python train.py --n_experts=48 --d_expert=320 --d_shared_expert=0 --activation="squared_relu" --moe_layers=[1, 3, 5, 7] --router_score="softmax" --balance_loss=0.0156 --balance_bias=false --norm="rmsnorm" --lr=0.00782 --batch_tokens=65536 --seq_len=256 --train_tokens=446900000
Below are experts of layer 5 (counted from 0) of a mixture-of-experts language model. Rows are named router (the router's row for the expert), up (a neuron's input weights, with its number), down (a neuron's output weights, with its number) and show model dimensions 0-223. Each number is 128 + 24 x the weight over its row's rms, rounded and kept within 0 to 255. Numbers have three digits each.
Before each expert's rows: a language model's description of what the expert responds to. This comes from a sample of Wikipedia text that the model never trained on.

# expert 8
What it handles: Common nouns, often plural, closing a noun phrase after the or a and before of or in, such as members, species, impacts, sound.
router:150134170132188131138116152117142102106108142133125105137110155120136124104122121142143135075137130110159133161139148127115121141196173110121102133141105128085147165138127110114130139123144142089142136124106124108127121146127088122124137123100148151103145130130111109120096128120098139138153110165111148145138132137130117165119226164140138155115192119133134145148131133120137087097141135132105176136148131160157136126129042142144105091148180128101117135135098088097128152125110127114095145104124137098114131133151100108127141153146112143130137127134118139138090156064117147109088128131094134095137083158100130138146199136133118130149117065107151114167137095127112168104141
up1:113128152099170165113094107155136119137132120162088145112143133141136157121125128086112135155131171119128128131139145130130136144141122155105099131175106127144109162159088126114099153135152140135085085115130139111170097133102136124098139114141124127136133098084154119124137122151120112089111072153094102120115099142145137102189141096150144075160128119130153138138116119122094128128111148188158143131111111115164099158093134120138112105165118091081123166139084139151152106106128142158147110117161125134142145120118145128094165153082154109139147151141111097115130132126196127115099135151164063173124167158098124092141106115090157118079171126142121122153105113121127154116148
down1:180139141112154132070131123139131124139094113133092168097103125164099151153132128074100142088142157104171189099165102150172142142171113101107118143123121097180121150104132126139151118200129125106143115108143137068135123107137167138110122127098126142122125123156106090139154096140108085148124149112119170108116100141128103132113107112142093128113145172135102138118118119147136138148132127143151152117093128170123120099134120086110104110120111141077184105083140076114108107139102155136167106119160148148128185131140097118127123126103095117123095150126122125162126145166154124132137149126117096152148122112115114128133143112181157135111174138109120118119128114149129130175130
up2:155155142104135091115102117098088101132161078088148148121114170102154111123110136150118098133125102129196112120131137126106143118109140137150111093130103114098114149128108124112138125106127128118110123151131110101115165101171128094181097098132077126116106177150144136131112163118134141122129119160116116074128102127100141124150137134176123143146133120102132119155126112114133143094111131115115126144107117143166075163102127154154099115146155148158148130137141116143072103131143130102149095066143125172141113114098184145161118145111118172163105154115114115146116150105146129163083145148176076113129148095111122134161153160148167144119114144097183138112147120117179136145148
down2:104163120115173121170122077147152137136145116099128163162146102095148172116127123155145114123118134169135137100147155179151124118090101123116106160135114099147151104121128116142119124138119119125125162097134090129065107156142167096080122103153108149161094155176140131091177145117147130131120104076111149112135103133160125098151158142122136160121138127117154121157112133102117113153086129091126103137138146155168127078130136058137130147112150117126122165149113161089149147139121132147098125132097143114162115101106076109108173152122156086142129124085143163091135128137135131163134140123118134144122142081109126113110135115136134128170168117120085087133147126148078141111130
up3:090094144114140095125099123137101131091126118095145129093156158155120121138115098135126165117125136183168125143083169137117130142131114166095126115116155128117143130112141120103132141123170136188106094124126126145125149136150171116152135131121141103120156129108129171128136089115100156130076144123108126148083117144122134161106170125126103109095118118093165159132121144115126151125101137163167101117135109109151135127169124096125138142111135149154131101107098172154157136118158097124077126148079058170132114141119165096137131182134101106128122121128183124140102103131117106115112141112084107140165161115163127160113089100123173135095130168109115160140151105138175120105099
down3:152140120108140143137128121125132132110140080118054121149154156116101092136142124119125100139113087107144185136121157119147145084132110129144112170128107132161102124081137138163152105178092151132133114131112120160120129149126114191164114145147131147131161157091101119185117097090079124093125159123138110120093126135122120138151127156115127135146116160061138116118119087163182096150126130132109134114160114103122099156159147108105109150134147141155153109086123152093142183112117124132136098086153113122142127108168112163125156149119139131094112172152185122140112074136119115135120142092118077162117130128117148115125128113160152126139132143121107152140126076131101131131141
up4:087140153138133119125132120136144094151147157124109114123151162108116116113110118145114184067107112121135150078117134105146069118157115140141160140146118111092126141139108106100098128112128102136120127128143116192130163156169133126121186164130127128118115081081099118169108104141125085101130118107082137126134158119101157157140166151134150128197109130118130161138137110138169134117091162107083091117138145097113170137148103130141144118143120082086126117156172158108101124121130159149165139119106156137163157121122125116128105104144133133144125126116094122113131153183144100137110139151137103190124152128154081147151145100137128141163107104095132135128125132104111084094123
down4:132130129133113104167108138166139094085114145159137142189149147129141080141098149139167110130172143095104123165154139190133129112126133134161155142107150149146159153140100124121097110121101103135125121125131136118133114165140086118130140102139105108136084144117158127120137132113136115119126113153140113155122151184144106098146125115124125104090151115139096131107110143085181110112105125142152140111128130054125124072104123103140124165140153120113158089168198113118125092128123142102136128087093146091114061144108172102117083143109125115134167128129144101112111175128137126111123115129096125147141151137151146141144135114110075112147166156139120116106131109109180155159138
up5:112119106156141130147126169132141139128149074120145107147081144150094152124106121129111089083146137143143121125126137191182167117132104159105139154141148153093118097163140122106102141081127114124191120095122143109170131128106138117153093155162121088128135122079135086134137148100090118106109150128148107135154125133145139146156123137159104131125177145156140143144157157099141123132121131099103178126115109102115116108123137135104079100107155119110095111116123142155110097153119103104135092095095143097135098134150138131163107133123175170099146150122117101098117097125167123122145140178097168132104104152135126092121146081112144157112152112160145144108148099193130130142146
down5:133136132104117151164122153137127078117137120094163159099101131108080130116193132137098123082145140146154132152140136117121128113127140148102144153078128190106097092162137184117140156128112110147109107121168156154104107130106152111125156135114141137124087112169120176133086126140159113121155130135152127099117108091087087168164136106105148137089131159163137147126143137113117125137128125155134140148148118119135123104139138116125140074139146141135103131150174142158105114131121151165083127078128155154122104145139131090114135128166156111141143108142085131134146129121155069130110105136121127158139058147145100076137134126142109146132098079139116093163136117138146084098125
up6:104133077109182112128165147182105121133131097153092147108121093143109106124136120163118114085146131105114106114117130148125147170129092138154159123127097098124145142084164113103142191143159121099138155113118124063126111165127127130128128124129155105131156113109124112136110171114098130096116159152106123135180116120103134101160146140118132145129196117090160148106134167146151125152099164149107128110187129119158124118127118148117116147135150118130168132094093167120137116140102136090115155103096166149130143126134132140116139139129108115050127099149145084099139140091107139154092133152134136145123154108139118120144177128108110140075129092127113124117090152126125175148134
down6:117152137159091077129123155112135125111116102160130113113089131172181134142104157120154137113107142158113149107155110098105123117181135108131130098160106129132124158094095195117155109117119142122138134121124134133130147099113156156133096118172096123167136160121092155120134124155143121104133092163106145152118139124135104189151090133110136106130154149141100148164122099078096146128117132107118092171105145091073163158100134107114140130129081117102131137092162112144160144109110100139079140099117091120123123114140098112128153127165131102153145178124130134162165158168153083143139166096118104115115108117126117122134118170104178144125097138147123116149101118125147104135161
up7:102103094108140144101119122152110105090141112149167127112120130110125142050169099137146156092151068123090168106137148150114133125165142127162131112105107144130117134078167132119138135055154129140142146147140123082101117111153164136107097124140144131169123123082098147147131122128102117156150120157114116155117125138129131085117150143142115108137126135102127153138088138102088115104152137134128156143129147156144148137154112104106085155181123154075112146099145111104162104096138133174104126137141157125156112117128133126115122104095160147155093089123165163111107187141169113148127169108147123098142155160141124099104133148094123137095125145116143173142109116154156142105142
down7:121108122144120130148147098123087146191122159130114150144139132131132126134114114143093102132132171125208098143120173124103123171138129129147103116122146118107081113150114148113122120160117141114109098153098120156074128092089154084094145095147090150136097078144142133101149136164115137131112119126141114118131155102095179123129093082076162136081159150140142110173170137094121156158153105171147103128146105111089139083129115107130170130146121138136120129158111105116092090129114093132144089122122147135137132140131104127135115125181121145168150149126124112130123137116152093123121090165130139156116118101165141161146154120169130149138123156119139104155100170115146113097132
up8:139097109200081106142128166137140151138092122094108090094101106155107081134142134105119156122121151116149152122132122108127076140124123106137139136128150161091112108132099120104110124101123106155138097142121145170151109153100120158128139102115101092138172100132152111138153123136100179109137213164172160138102165140143142112106155137125120089110152129126125147164100166138139117170160158132124152130120149140163108090154107125152105141143107083142117154132139100108120107140130147104140108173118106100090131136138113097158135137104131133075111117097118137103150138183112107100102141161109161129121125125115148103126148120134118138140138095129190117091092115130167160140138
down8:126177130123137139148125174111133094139139132129115159147121153139178102135114120131120201130152110115103115130108112093147163133108130125095131094129122083107171046114113183140119103138135120089112116144163157108145151149151110133099133159138145115107088139150093147156140098131136132130114075075119162144157116115138125165103114132106105149107099118137134124094168135107124128122115155119148140106153173099149129173125130185111135133106158107110121102125118096154119166151156142159081156138129184100128128100096113100098134122109099125188139087154141117127099087137115140129128110134095131130116118134137134156151126128135156162159136100097121168136138114118100080134137
up9:137126174112107134136134134125132132124151142086174127119129155159137112076158153163143064109116122106136103123145136141138142142102165129134131146160094121162128139134134119094112132082148153099065096144137138119131137121176106159143089142104118103155118149194150115146119123105107094132137109146126083109164120098126118133102158106184167120115185126116072137140108122132099144081130147137143139154116088105160131165109151115119151112123106108128114158152109117133111160115168151151164114135121091133095129125123099092148121155141153109133112105090104163157142142106102128159115140142141118112109116172160148099099143152165118118148057119147115109123180120111123105115123
down9:145129157144123102120076101129134175133135145114119142105099157136153123117156148121154114124133072157154138113136144137087125117157117105129181120184104084135131072159120114139116157132113087132081164138117157122115121114106125137106137142151143130141115151156173145106131143098124103138134139161116158127107151053115167171105112122130141123098162128143143138133117118136126132108111148119110129139117165162112149112138106155118120098142058125096113136109083177118126135154122178127144120175117110154142136086143125158087126147059134104158149131105118133073133126136127124151178137145137099151121127135157154113130149116163084149147119140138103078115118114109145099088100
up10:113180136141127096156109067106169161076134146108157149115145133142099124062115138149111140112144088119135126131129140134132140123103124103128138146179123135150148148149169111108152156139129146103147105130137137122107136125126097125151144158106119151129109131196147113157115136151110137124097070121170150129143150134100131117126133128125105131171108106132127140171112076137140115117113113143115184157099092095152149159114141102144131135108180081146101136149124094167078171116105099150174095084081178120107129117110174129131132110113092154108124151135137152085103124143111141113124130114114146118144108158108124162108114131160136117143126067130154124138134104105115105163118
down10:092138150141137066128136070125096152107105087126176146111112138135201102115121111156171128121159161149117134103065131141132124179101161165149135118126091133148159090151147109148143160101111139111148121114105121114153132122119122123156101114121119120195134130175140128107122146105134123148160113184124124147070143132106138115120144107169165144113089132124113128134104127150129142145141078095143114141133115101131135129112142052131164165132132084114115095117083126124112138151142127107131100146088134150132130105122136155132119076137150143150123141155133113137112126174130098160092148149119105138136118115124136152142086152152133131105110081162143130125127138143074146143121
up11:151120173128106160108116154163124130101107133084103138107131119152156113075099149123126108126103095116139103123140142110172111169124127148147114107115129186122101107100178128063141119110116107113168137153112134124143096082120143155124148100123074144097161134120148150162150107124151144116143128125135119130160112138156106140116127065152137131114151129118134122124135099106150155209130170116136159104139146079087124109089098127115111118108150130152128126165144089190146122145068114135118124132116157107122125129159165130143084144134113132124107081142128154150108119144124106113102104117140134186125144109142123162146106136124119177170146141130134122126142108109102100165166
down11:099139143170120140105132150111110085084136129122144134152149102153141142167149109097128154132126120135135117157163161132136125176085122123103120183164147138146121139099098161153175138156158146112097156110123139116141141156105133082140135122136154073111144116098111095123117142122135107136115126126113124077144120176152144066129132172128113149099147122139149120154133158149118172139098107129145134150111129108171170135129155124095122121103151126159145100137119157151137089126131097124127137127113098139149085148134106118093115133115149065096121108134111121065113091126149132089108114157164119123136106125161164112156107114184102115119139095135073122086185165112117116116118
up12:119113127153121137130186135095102129112124170140108154090152152138149138130206121157119133154129105111097158099119155148108149106135127160147100146144161139128102124108147090156151172136091130109122125095105135088111138098137125125122124129123192145142092120145104185107126101140139158154145064129114097143098151130113109117135149146141107120099134093139168158139179135107149083103160131116153145164129120073132159147121133116153119102087132133097098092125123136117133105113121100154150090138117132162142090121091170138103143080185111120119170096124166112166144132139098152111126106124141169121126135109127127157120091140107121124145091092138097125135122116156117100135150
down12:117155123165180130130146151161089112143146144077147107125157142109133154134109135139120145109165128140160137122096083122173107140128125100166104157130078140066137130104098121149124128136155111186103111134150137089132085122158156080124103107180110118171099125128114122152140119113147120134096169105143140123096124164107159113127106153135139165122127141105109128115112129123103130184183101161114151168110146144140117123126109127116157124130144076126107122140171108126150090130150111125125150176113109106116098116152117122113091130117120097139122119176105124181161156095103151115120094091091135101144111131159149097105081136116161123179134105103150148126126136144117109110143
up13:132161123156109125117162102132128083094135130152115125151119130120113134132118102143101143141157146136154183129134210142125120164120098126125113101131106128127121080138161138085097134161140144135154158149126107090176136172120090097105165150137115151124149123146114103104173131163137104128149124166093109097091100168131152114133125115148114136134107136133140136154095158108139105149082096123065120147146153194125144104105122103114142120137127121170118161169119129102125152114117152106074133104072155129114119151127134119096157108165147165107163099133105124125110135127146169116134135138090182142139128130126161123108154120113127099096135112143135114097132077095144101103097
down13:136128106122141105126167155127149055149146123191122159083150125107131124135118116111091145137138147084146117119123122118165104141143156093114162131133133149156101163119128104128137103118119118137120154151186074140150153107086138089134201129136082116149134135115101118100108146118099195128134134112131143179147143097101125147083153139129130128166114123092145115120170125145135098167150133097140075123132094101129095112111116140156088139120125160101134080085101130131108099114130086125133127127123150160107121110089147137157111129097133154112130136148145132150103113133131109135159101132162151115179099157137141114105119111158132121127115154136128133133106141172164099181124
up14:142103069127154125092094143131130124103117108125115128160109133129140148144118189145113111166102150137138122101105084085102132098109121132158093112080124080116087122143100122132135101153095142127129116123133109128162128113164158129131151101118128167150136098112108131070130154131130140106131141123124119111098094182151146118145157153172141104149141149127113141144121120115123122153152161127137107134148103146137119149144110131096098154168100077108105110150093136150082152140114162167132095145163122113095139153106093125150154145172151117086151113123143181119150127158147138144124111204134160134125098102119122067105140131140119165185146093124133127135126133115093148173137
down14:129162105108150110068090099091130130119132113079115122149072130102089129131072107090140126114145121166130120126112097138117137111134127153153162101140130117123131131111118140159142100127149110123150119154119123128129135156134132160115121138101147147159160144117110157148143106130122135165161141085149122113160168107140133111134127165142112136119117170125111150084140145142167122192148148114155095141134109110106123172107156156101119130115120123092139167089138184167162161129140105102133136124133094093195139136123050146158122101122109095114111143140139137152164107099144158123111149084117152103146093159129121124087115113153168105122122119106099149159130107174091141123103
up15:119151130126110098112127102109105077131127179100126134149104138171140171155110125100120076119145122140129112093118108151186131138180151130145121096139144103121119127189139119142112129111132115074133093123109159175127090114130077162115095111128156156146155130145124127146114098081115119094150136121141134148122104120162176117149123129159079115105149111134158101142116126147141126144141116114101088123183131100126149102127099091174130128116121102178131136113071137157166157127121149133091137169159135107128164094129115148095141205113127128119137123169106109152106095106154108145164143106114113160138148158119140124146107119101153124134111124153108135114120100147096155138115
down15:111140114128130138093097114172160109138143120084134132088086154126144160124178110087106090107105140097128142086135145168154124155139112083122087126141144167118133135180146117119114152115148119116116140098149164173105139126104152171116143115157125117136154142153170147165118163135130098144127124088137075103130164146137148122134098114140088106150117138132157129124107116112155141177112157113141127133166130115118094149097078123154180119092142129145119154118124114166113123126133128128187104181149083111111146123130118122102123129112121127108099125154165126098141121096119173115176164109127070150151145101137112122124094116140133141088100132108083107108162132164131111125100
up16:109154135129166127098122132133138119115146126119126143103106127152160161099133150137155126112149140121122131068065134083116105112105169107128167103164142111148140133112091173140128092106115149158126110209109138179144100139157136145095149158129156111088137114099112164134098122091126142113106129100129117066128136080167121107092132102111111133110100115149127103156162138117103132173136156145143110154117167112085152129171129164139144140182134116128089159124137145152125128124132132139090100125125136163097142163142124133127122149156175152130135117138133139148098098110107125104118074163149130131138154094095134121147111101121106134144103081115152135126095165111128147081153
down16:123158152157169159135117133127139128115110128108142165124158134132177132120140111143126149146153117137145126147125087152135128095103118122148106120120125094113144151139124086174110061154128134131151142111120075146112188126169114128073119140111105118120119090102142117086162142088135185135119098111172133191143103155107103114147146140143096078124176132125128102122035158154105162123114087136158138154136106112108122113154121139132081141111126117108145128153085126133114135140124149129150151109116126130099182131145126112136116182126104133142162132142128134124125172126142117075145131117095103099126105133130152111161143164113130140102129127100148106163085099133104123137129
up17:096121149137144170107076124135067176086151162136118115117106172108086132108146123123168119143155075151088114114090105158152112154125151117178147186126097131125119114164122125096154150115174121138116111111098123108179121127161115179121093139113158107122158107102149153103136109103104080132114120119131171087144113150173160101157139149092126153116139137139147118086123115059136124115126134100099109130169113136179168106117099155162139154096139150128142119103142150146132111109121142136100143127118156139132103117130130122134145134117135139107138120114120170121152136115148124132138095146148120092115162150126115105122092083127119131157114169134137119138137165123119136138068
down17:091098150159117155132132136142117158119126120125124138091100136116075142115120126131118140148162107146115087113119072113123159177115083150185153124115118165171149197124144132130106145106106165139174107125100112168147101153103095154143090121121162133125134112106129100093117127099143087127167124094162124134089129121145155132134123162131120103133118134125133138123126182091144142181137124141144124135096144088114133134086117122146126126121148115112145140139150125152090115148123137125133149120145107164147100099107109119120141131098160157090121164115103123101127087133148186127115147132107127145183154095104097105090093154137104110122140150165132161152187136130094104132077
up18:150126121132143155123095135123058106069095113111167125157173145100163110120095116092156142105110156123085117147130137132141121138132158129138183131132168104114154118111115082164114149086177136103138127080142137179148089092160121145137143135100055130105120141101116101123114115126128124131142142113113126144134127101108093168130127131166116160130133062152137163152119128141060115131132128118154112153121154151127142153147142147141117116139146120115167109141147163142117079150108137153101106098137129123137128132166165169142136111121121121147159137121107123149135158148122128107153076114134125131139129104183133148115141097135166147123135149101099080091108124089116144099148
down18:162153132112082133137116110122175155129133101114156142092109120138114141171126133125154072141144147112097157106091089108129059159088127112105148123148146156121139147138164096105124103153098097108113147153113111169112137155166110152144108151136100106116133150158125140113093141126101139147077155141164111157142144141099082128147143090122134125142108132130114145109108157147152183163115138110100103103136099128125129153105119125169152143153134155080101130119138151150151108152109112173113140148111128135138095106120142094141126161099117126078069103133115119134131136144121089133177183133152121124104132102170139175127097122156102150132086116177120156131114142096129132153112
up19:142122096144129106120153178139122152155134136173134153127142138128086121161143133154155090092132116112124120143168165104161136164144127084113131127168118155102124112104126129122154116112095115111103169113123148134165138107122130104168146080139136081117104137093130152118157137108178098165060114105105105166140137152140074132128129109148131125122149159106103097153119095150172138140106123148170113112155136152127160115143106136077145083110134102167112101100135152103125080109171147132127114154082138094116114157166118122141136121124155154122130090136197157108159143139139118128107146134135151089154130122120086140099096098074131127122130115102163129112138131134126092123129
down19:085082103106094099144102137193124138167122145112139109088097109142141111116095130140167169135089102119129112128117122139169154179084102112132169164144119156125140123158125120127129087156116118138069188118114149129132153159116204101140165118128120146145102116110109110113118087129133130159099081129123150111166142136088135152104138169114130140096127100133149143092163115164111128098113154130112141132155133158095145130154126110144138114093151165151122106082136124124109091076162155124116073099153114133141118126151127141160089149105177152151144164122132130142140093116122097112107121156134124130125150128133136136170148133119141119109129123147082117117119129126117118168138
up20:132169146121138097087110146121157125142118136170189130141174147111140164099131137116122096180113142077075149143173139130121115132148118126147115094124132177106109132138133102116148125132143136102120097066139122131104101160147160156130078119130093134140136078110120154142120132141131119105084130141118117147147110137165084140176126137116116078123108130119143120147118099163123120099121119145109144127111134136110120123175134169134130115126144159129097136118118139159140159162080135082071110173118121153125144103106172127150153149120134133071168122112129115127166117124138141141133147174140068122134075117133121115141123059137126137157086124153099125147111117113154136158119
down20:067119112110097146174136128100113128158118173131139134156080098124124124134113135146164122164196122132166111130161091072138139085171097129111131164134140134086145104134093170120090120131113154151119126104145102124133112101109107116122117177117157128112145135097067128135110141152139121120082119136150106134118130112126112090115158130122109148124122172122092140171116155120105128121142111172112098132146108140103109177122116121124099125088111132142165099120130132146136072132122097158117126118159165159115130071105128138107112123139095173160122131141136151157137112157131155144156158179085155113179131097163123116100141161141145155127112109106137105125117129148162127148139
up21:085141188132152157105131114103103138103105099106127107117168134145136134128137107148166147061125115148115144135084156134129108120118104087104115124144151101132152136149179112132146087148122136139149145135135105136134095148143107146112151105138138141113135121138065136120108118106192138142121114169117113141099117128079112163145104139160176106141113093167121154133166102119121145145188146104093158140154103160146109129130171119137138108116122172094131143140115149135144141146142134101147133089130136146118122110103125155187109140139116108101104113141170112159104117159166085112129111122116112120102134087158103122117114138088105165151088094149162099158106127103103085142170
down21:126110141153145092151103137160083084131155130139143148163135114121128149119097137133097139141150106124111147061111134142175126129106117087129103148132101137130129084094131142161140095102091108160160159133111091096104082149137120115150148120139155113120105115132105107145137136143127125110133127122164113111109145125171121102126101109146083161131145090142124163126121137088134156105155119126137146140121112106084124106115119083170163149147097145110123126096153181116132127092124174153087192104107081126143127149094138143093111124146154168137105137106105152152126132139111129135126147129119126126171118097119187130139115181166123163122119120163119142173084128129184173118126
up22:117113128107141118159128125134099203183099181116116129129181121108099131106111151148104105154111150104152137106170081104117108140154126163144101136137188135130125060156124117146150153143142114078107105098110100134113108123126113136150159134118129124106130122096141100127103093145142139092170110101138110159125135119113127112093113117112156098115126124122104135127137163104162123099081139142083114113186111134102146124159129135166115174110102120142106144106142121142135115169143123113133170150177135150142127115123155119153120137112128099120088123157144155089162112102122101157152116107154116134185136177116155138150131128180102164121107146107136121148090099088108126123126
down22:114108117136117121164146129134093111137116060102130121095155123122107106155103149118158127103116118138160132144124088127159109126119126126131120118133147136092099098088112150124093129156108097128147080142140099162120106104185140145135116128151127112118105116149126127151150192104090105089133090152182111092109129141153143142121121129141148113152192146126117147108052136124162084084157156132127086101141130122113109176174140142148152100144126130161136134120092119151140129149133134149129129121162151112095125134086131122100097147168115116120161079142157095119120168131107188178145117147099147150121143090135137152128132167124115127134139113173141153127071136151129134125123
up23:126132133118134135109101097132128125125111170124147138141137155134075109133134166112163139143151104122112155104172125140138125142121146136104113077147123102099110090103103112118150107156126091147087123174136168126128112093119167125114105119118111147133102114154132096127120168106121147176146071178145104143145165144128168103142157113121099130177146131131117150157117116107196129159101134150138124112119135129122163133131104125087136116118102130128120119158145132150098134089146131122118099140114139139119133123124130091110122083144137081187133146132129096110159142174160110178125141118102079100100125174119150069188069101108151123111126168144142155116103120138110158100148
down23:124103150130142090138140121155121098118150101090167106129094085123133166141110110150133093152120130126127112102123090077116162107110162118151164072154092129101114123166153114131110113147128140129075123112103137153118149122144143156119155124128126149102096121125181131144117112181088104093111154141142146086139105134132098141198147132156131142149138145155135137123150123151122145134112147136144140125104101106086122153152120127137133071119153109132129129129147134140088153128156135152099160143146134107150196137123102116125157120156144120097106105131173146110171136081177181118118140112132118119112117143103146182115134139129061152102139126115140132121064140133110083107123
up24:170092110120112126125143118106124146151134092143102124155143147122128114119140102117120138168123145092129185111106106138153131135138119146152164138155137141136113142074142086099168140146155135130123134084151113150115182189143127134157108139128145064165109127129148114149087155155104093124097129159155115149116141139104135095141098066144144119170141132143146145101102154138093112106113148162122129128139144094129146146117126157130138123114129142121113155146113132148107135126113133082161094112104140116075145149093126124156139119111124156140147064157142105078149140104110099118086141138134166101112135135136177118147133175150127148150106153108089092160105116113100054136098
down24:120107170125126158135119081156137143162144154123091149083123131141148132125112093129149150150148155076092142094192102138155106118155106132121111103105167111135190126151099155122117147107106108131167108107125090138113076119125161099130167141137095126115128085116097128142136084123158116117140141100111114131128139127168166152125139145129171140195086133121107101125164089125168124126110103140093106129110104119118106115113123190101110160161147105141161128171143129141147137161144085120128112140181156154126191129127115152121114136140098138098115124121152159152098115102115135141137121110123143108117114118144113117111097125100099132143152091164160143130121121085085149124136
up25:116133133151134118081127161142120130143115165126127193149148167111136094145098166159117116158130097096163150122077122145150145160120116128099130107114132150150113103155154080132119099103100139145110135137147111112148129132165144102112133136133154110152092114112100125079133173119132114124185134134119116095194094080135126121093141111107111113110140138104152096147087144105116101142128153067090168131143121157138146116135133170141146120148164136158140121112126177098092137108133150157077091113146112134149152146143082147143119162122124141098166122137123095090145138119141124133090092155111164131115139104142133140141111158124129137135134155084085163119116097135174111130089
down25:112086117161117119145159108118146138124119100107134124112122153129141109117152150133126105142122157186095148112126141173111114117159172082102145078128137138094125108154124148133182149103148100126178148131148120084126136103140130094127129103100119100147138141158120100077142106113165126173139098174114080116130133129133091155166092095089099117155143109110114153105129124099125142104118084127132152117147130138133129084095114124131107122124092119141119146142118138116084107134141139119121161141149183156136113122126169136108110116193124091156128098090126141158112147136101163138138166113167134198112133104147143073158156138104126133151159150169156141138126127130119084117105
up26:116173135089137111129141139114141147160108138158136111135112140108094084109132082134127145120133123146132161144138161112200138112127147110104143137111118114129098129150108098163143117096106132106137122072106128128157106162119118137095113136142139111161143096153122120116140132102110165174113175160094172150142097134106094132139184133068093089098128129132142149133082119144149109171089114146144135087131120155140112126098157177131136142108146165133157116131114091134120105105110129104086099147145145093114157135188125100142156092127140156153140128142114126076133099151140114130108146072128101104162140197111131155152154102112116134129147102147159102115151143137104136135132
down26:123104111105150152139125184130127155113104163116156136133119119114086124175117129131135136087157111103128131095092144129153137131096102175133104104140146120144150111084160157129125150131102176140132145132110142168091123142158141101130091147157105101081129127082136117152101129151133129081121129114146165113125092131133103134126123128141173110090104116146076104147095093192153177164118154158096114085150147143135139133150110143121110083066096127140166117156154133113102145110157126155121093168131108141111132152140084147171134159131115133140119128131125164134105113143159140101132134160144127121110097118109153134113128163148182155125130127111119144108082093115096148085122
up27:096115132131126107119102133073075121112162132135142115134108146097136119103112126109149123145189072164131151172096134143156062134117121130122153106108099114114141132135114100148139124131111108130109170163104142131119118127112120119091076098135106150146158122165128116108118120105147139168087139162114091183123093182063112111110133120165117134128171100144171135171151100169104159099151143129177119145139064148136131141121132113117122106148124156109167123134139119108136118098144147101137133124139115107143103110150138095106131128153125107132125098116134141154144151137118162136111121139148105134072118093142137123125136129099144144145153168123143153094158109167136167186155
down27:133167095148152140117167125116107155147127135129117171117147132109154148149146149114145138136186118108117092104130133076082085140105153104121137118173083147113100138117109171111139137136133150107093130100080106141132148071103122095167102099107180165085142097109125143134177142151146142096115105099117151131111073109121190096098139085132132156113129136116149129193135098148096129116120135144125171108118165097124146131133102115129123163119133125164137144148112139112150102112091138135133153121100100121136105120120090137105145127103126091137159085155159128112125125139162121137154152139152084113154105146126115154189147096114165159143124117138155121105127111137139136142143
up28:107123143118124151135130155161128150145135097159173158077140102130128135152139172212132130148070134090149103127102146108121145139097102124137156104113215106105131148108134125165138129118089086112118144130142106153122115144132136119103138134108143144144125094135134138109141137122106141119089101130115138159124139120154151116113129127122122160119120158071088126108128129086174142148087101148118119095145168136123172082131154128150123116124096097136137149075122110094166099152131122168169121103066095145124102122132117126143114137168098143120139110163096130138119104151152107102111108136161110119138183102103114111137126158141164132134121153109156081128113149147122133116174
down28:111101115146169125103114133171135139130136103135115144124188105094147135108116117132154175143139156121131107122128103086125111157096145103114113115145135151142130127142142069126152174063102160099124112149105101098162135129116146147111116112133157121107143127142127127115101173135151146125139134166130146116154136137133118130117078126141129144130125111189090102175110077122184129127125159151169111165138182129091164120115103093131126101137092169095108095116114096155155130137161151133145151111135117130135168127157137122082103136088142097140139143128137141111094114190127113080161062092141164108100144116142110125121124161132104099099154133126115143121146134139129136094112
up29:159150109119133109165102111124151120132095151100150118132137126106126128158146118126103124104169168129117148097141130120127141110148157118109121160102101130147162095172166157135091162107127144122117112138150133144133131116105110083146138179124104119124155099075110160137158118136147145142104125095128115082142186122093123135143165152097152140136142098110160153100090130178125133162147093072118087136153112136131125115095116095117154104090135164097124139125117129140132093174112124109106154113125120113132186125130141102154146099161146111109153175111104132122125159119090137120173096110120108103144128132165161118118150119136109099175123177148089156068090175107119118109130
down29:123102120151158099074148121103144149165157091142102132141155120138101155122186124150112126132120169152172152110154148065119146135095132120097148151108158115124103132123134111117109157109117119139115135122123135143128131136127141115192110092127128181108109124107069115137110130132089153129131169116155136137111140183153130142158099142124101097098151160122147149129154107129120144137127093132122114127102102166139091130074127114105145164157142127074128119167138137171126098152136100142079173131114131135161112117118138121085141161084106136138153122120152151151114102117093111141109107096133132114137083116125147165134125150161128075107179072127111118097164138115129128166121
up30:138092137101153121137128132135125120125102152123117148121097136161104149156120111106142122116120103145150191102156127131172122150115117107115102164134099146107105104088080083152115179146100111154119129106097130136137186113121100122126106093108142100108167121185155148110098158155120129163116166154139158151137109144131110123126135125123104126181140170136118127143138091118130107081133112142111116147153158103142129164119163096126115116130145120100092148124167189120115097121145123120127119114124126127090161114149100081123057150146152166134161141149130142141142141128127179137180142092093145139099123097109129119129141087058140086118142122121155133110135121110136119177116
down30:154087120142127071149159114153154124100154133143082102110162129174100140122108105083127091116140140166108137118154114173118120099088095163128115118147162074115112127149118113154164198127083135157143114122121100149109135142164099132152139144143112137088177123138142159117119134132111127133142135158130139095132129157187098133128149164134144123160116115154115097149133144104121173108119140136165114061103164113141157141135147071149141113126094167107092143159142155097100117133126120126149083132106156112126119134130133077132118164131109150114173126085121153114106110146145142174149115125129101125087142140089130117115113125096114094111145124122171140102123140134096134128127
up31:122154143108137133142144093132130120115090122092161119084109162104114119109137136127127122108100136073110127129111121176162133131119139138141160089149109114123107148120118122111097138140191147107138130126127143106148146128171113103134124168120119115157106116130175131118128140116139108124094106100117162116192124154139119123160138135108143105120130109082062132119102156113131102098076125089125099113162153080167094111087150137124148106093123111139150128128084132124142117142122180139129146114145181162161127105120128147172076132153133131156102184075139171116136170105128150160110136148135100079143137111132147119139117159183140143102139126113143123125140149150166120166092
down31:095142152151189072149135124139164116135142098072073126132080130139137139088116149114103136169154120124130148137101150136145104102173139116126099148138149094100123143121106127100135122164159120095102160116131115145114145119107122107102120099111169133111100157158123136118113154134090123116129143134144125197155109171151098110147158120138068134151140172117094106156129128145100135140148154089142172135122128104083134159109140106129133107155144165142125121082149125132115111106122149107123084156132148138105132113131144174139114138130141081129156167104141092166130146101123127133117154140142111137068136135101156097133088124118184133134130132111151113075111125175097153129132